config.toml
num_hidden_layers = 11
hidden_size = 256
n_experts = 16
experts_per_token = 1
d_expert = 288
d_shared_expert = 0
hidden_act = "squared_reglu"
moe_layers = [0, 1, 2, 3, 4, 5, 6, 7, 8, 9, 10]
router_score = "softmax"
normalize_top_k = false
routed_scale = 4.0
balance_loss = 0.00239
balance_bias = false
init_std_router = 0.0303
lr_router = 0.00205
num_attention_heads = 4
num_key_value_heads = 1
head_dim = 64
vocab_size = 8192
norm = "rmsnorm"
norm_place = "pre"
norm_eps = 1e-05
positions = "rope"
rope_theta = 43300.0
rope_fraction = 1.0
qk_norm = true
attn_scale = 0.125
tie_word_embeddings = false
parallel_block = false
init = "uniform"
init_std_qkv = 0.0321
init_std_o = 0.0
init_std_up = 0.0321
init_std_down = 0.0
optimizer = "soap_variant"
learning_rate = 0.00346
lr_mult_qkv = 0.4
beta1 = 0.95
beta2 = 0.99
lr_head = 0.00567
warmup_steps = 66
schedule = "wsd"
decay_fraction = 0.77
decay_shape = "sqrt"
final_lr_fraction = 0.02
batch_tokens = 32768
max_seq_len = 1024
doc_mask = true
z_loss = 0.0001
train_tokens = 315700000
max_steps = 9635
dataset = "wikipedia_en"
Below are experts of layer 3 (counted from 0) of a mixture-of-experts language model. Rows are named router (the router's row for the expert), gate (a neuron's input weights, with its number), up (a neuron's input weights, with its number) and show model dimensions 0-255. Each number is 128 + 24 x the weight over its row's rms, rounded and kept within 0 to 255. Numbers have three digits each.
Before each expert's rows: a language model's description of what the expert responds to. This comes from a sample of Wikipedia text that the model never trained on.

# expert 7
Description: Inner pieces of names. Middle pieces of long foreign names and place names, such as Philippines, archipelago, Ephraim, plus whole city and state names like London, Texas.
router:141098142131104104129119145156097149096147113128148087129120139126149099120132116126164153124136115152092121177146156145115111123113075126085116112120205136140105164156121150152117105120103148158165107119125136117134102089095138094166125171127118108117139132088168116107138110105151154095178172091115119141091191153162115092126090092150168167153120134132134099102146136104167098099122147130151121120135100141172081127149091142155157117117129082133125128119117117142139105139119121125126099109148098131105095139111164164102156121115101142158143133101113128142144126154123128146140127100123126149117131115105135167172072125088135137164104167097063126120111138103117173138140143112102172149118114100130156110134141169167138161125141127158140141153127118166136135083132121
gate1:109138167159118138148121159104142111112135089140154134174134102111171079145076153139138155117107124138139151071136122094160118110111121152141106100123170133119114123126121117135134108142161142141108140138133118118120124063117104138178103162105143104105153152155132121135111126122107096136170125067116136121180118150140124138207097098121186159059115120117154177134132105120160113145141152093142115137136164144129122078150125151137138109123121112110139150135134107109125188166129084150115144146122111146139141142152157117105130114141132098119124111093118150105146127107117108158136112114129136088116135128152100142122127078121172111150123127124157096125113170066102107075157121084137143161112099135116140132123119118125102143122128177145175124108162163143148120132152151
up1:112141174161119156147119165122153097107139059137139113167114119118163095164085144134160129117117111133138148076098113100147114133086120153140107103127158116112110141109106095135138117133151136129137110118136118146125122071104139109155101178107154093100149133159137124133136136129124098153151122064129140123163108156123142111190102095113175162077121127122170175130137108133156118136133160103132122095110158171111131107148118167136136101134118124111125153130106094117128185143138092109104142126132128140093150136146179143119143131123110085116097102108102124118164143115130102156123127138138113107130140105146119149125130082125175124155091135122145115162131171062110116097164127096128154138098130150139122136094095126139083155133138155139188121100170154160141112122132139
gate2:157141136107137127122108135096175194114130106156116092140114107183157137125156109092141110091112089132162136182157126137128125100095102134128121106135153148138099120139139118084136149133116101071107134139137130100089153145158140124131097149096146091144144115064135099151129139086119191154124158098123092137155148113086144180120154129160124147109110109134099140136154126124128142098117121113102131133121108125124123088143085147110171149155105114132149164128193138123136116113125132129090120137121157134097164088089124191128142121115099118129090114098132117084143165104154127145124129126063077129139147088105120134140123137123165164116134132099086132088109127146138149129125077136131167123158161121127127179134108139098105140115138128131117137102163120145119114127124112
up2:090113095126148141090135118116084120152141141165120125117139124119126125138125152146133148146152138121136112119147098118132115182162168100092109163100111128066173149134110138129147100104127130117125171114110128136139121128093080106102162087119134162147136141140136148118156105151127072120146126152114157101103115115155184078125138143124102107100124137099160098130097166120146124111147125118147142136127160130143125103097110122190098122106106148137123116114100176112101132134111171120160138106172150144195073139132141128110095128138183145148162137127136131108128134143095100150149136110142130123127127163110159177097140145146092087179084142133177108129152135123091097127124141155134123100091074146082116095133140130172138141145121142134128127173115148113158153134124159
gate3:127125166129107119113121107141167116141110116137126108095112106130150099124120107114129153098181165146120146141165141173152147146129143116086094116135123201112134108124161130125099119146132108142130123105080124081104146094099137154082144070131145122132171104156108157080144111126118147126144166121115162147159127116093141100131112113136134136088134111120123108133141140128157141151152145118165171080083142193187157106108114115094122159125149115131129083141143121098109083082141099135139156173118133155121147130127122101168090120111116174106182121124122148112128140102195167118125126140141102134133121098143137137154137134084136121135158121146081101128150113109094142096154107136092111134076154144107101144145117135130175121116149118149144116123153120125122120104162136
up3:132109153140108167114152095120148123123114162129132096097087109148177141119105150104164161158162154151149157130136147141106125122127140127088142154145144172126139095143100148116083154150112117138135126138104114109091120115101164109085125089129117122105129096136102142136106122141109207150109148135137087135169141099090183117111152115115107160123156108119113172137124105121132155111155118143113127083094114199131144123093165099127136151124147105121142100135137118097121108152111110114156139165107128077136175118129134114152090108129142150143183111117143105101111150105200131092076111133110105107145126110134134131137162124125157150112162154156101162114144135101099126122122120134140106115070166118090108129119141128150155128104132110138131105136141075181133103102139141
gate4:126110130172138146122135092112101135125167152131092074096130156153123113114116166144103101151142153137172084116154125098114139108124142151144121163077153100119121131090097148124129154129127096139176116127129108079148157106143126118143140162103126114077126152137108162123179125138123160166144159125090099137152115130124166128091116139116117141168124153135154089091076147123097117144112121126158140112103092112124107149122144134135159081111135120143172092134147126133128128151115157082157118130140133135151121159083126085152137128154115141081091166126102119103163122113155138076167119122162141131092093108134127137117156090103150114120108128145074137174116074161148110140130154132121170060094139152170137121122105128146150134130133145140114144107111120089162133145116137
up4:138145122088123116140128151134155108149092105135165173140122105090120151137158092128144149102131123127082165143104134139136112130117113104100133070186113151135136135166163105140115104126119165132089133148104163177101107153119119136099137083141115142169114099127160094129087130129112086111118089150152160135113131125144087136166128122138143121076139105156112166166172122133145129111148138115102118141154162136122157115139134128116107175140132144100095155115108124125121135106130098157103152117103126118108143104155138173108118120107161131171152086125149124142079129160096119175076144134096121126176155134112134123136096154152110150140148133122170124082120183095105148118126098116130086177160104095080119124128150139111105118119118112129140096142155127184093124107142122
gate5:165165153167121127120116124193128170122122152142113176145108116122194132158126130137129134124124123102117081133129148188119136182111135181154145132130123123075123103151148161123097145140112156176137110115171135122072159108116125125134175122081147096145164152101116114147112128075128160122142062076113121109153161115141140130146122105115123165149143125113117134133154135150116139119143104118158142134132132145125102125131152138137071144117127105115149146152117124134138071133098159153102129126127169121099103168125092127138131165089138160171143118137122121167140134115165123100139118116134100159130152146151143150146122106161126130134141114159106133136134144151181098140119079112125137126117137086137099142113164121139097107097140116130137091091115111164104178102126174
up5:114126132145117147123134125145154107071161107080134123147106126141154090105109099119156148120126144161179180156146123103133133110135127103168123095150091172127099106123138079119157122116173052114119131117069120127122126112140096122108088100124183161118126131139114089133126131147159079146124135120139105124179145119128105108128201115149141124121132147148175126094106107125124121130137165122119132161148113140152153096133083124103111158089135074131141122142119140107151143130112120151137155147127094122134189088121135163119107153119125165154095110084104091117114137121096129143165150112099133110139111110116107147129161125123136128155117154094104176146137125132145142080133111109128166156113123079175167120153136146151138128169143077136124126122142159150122126127117146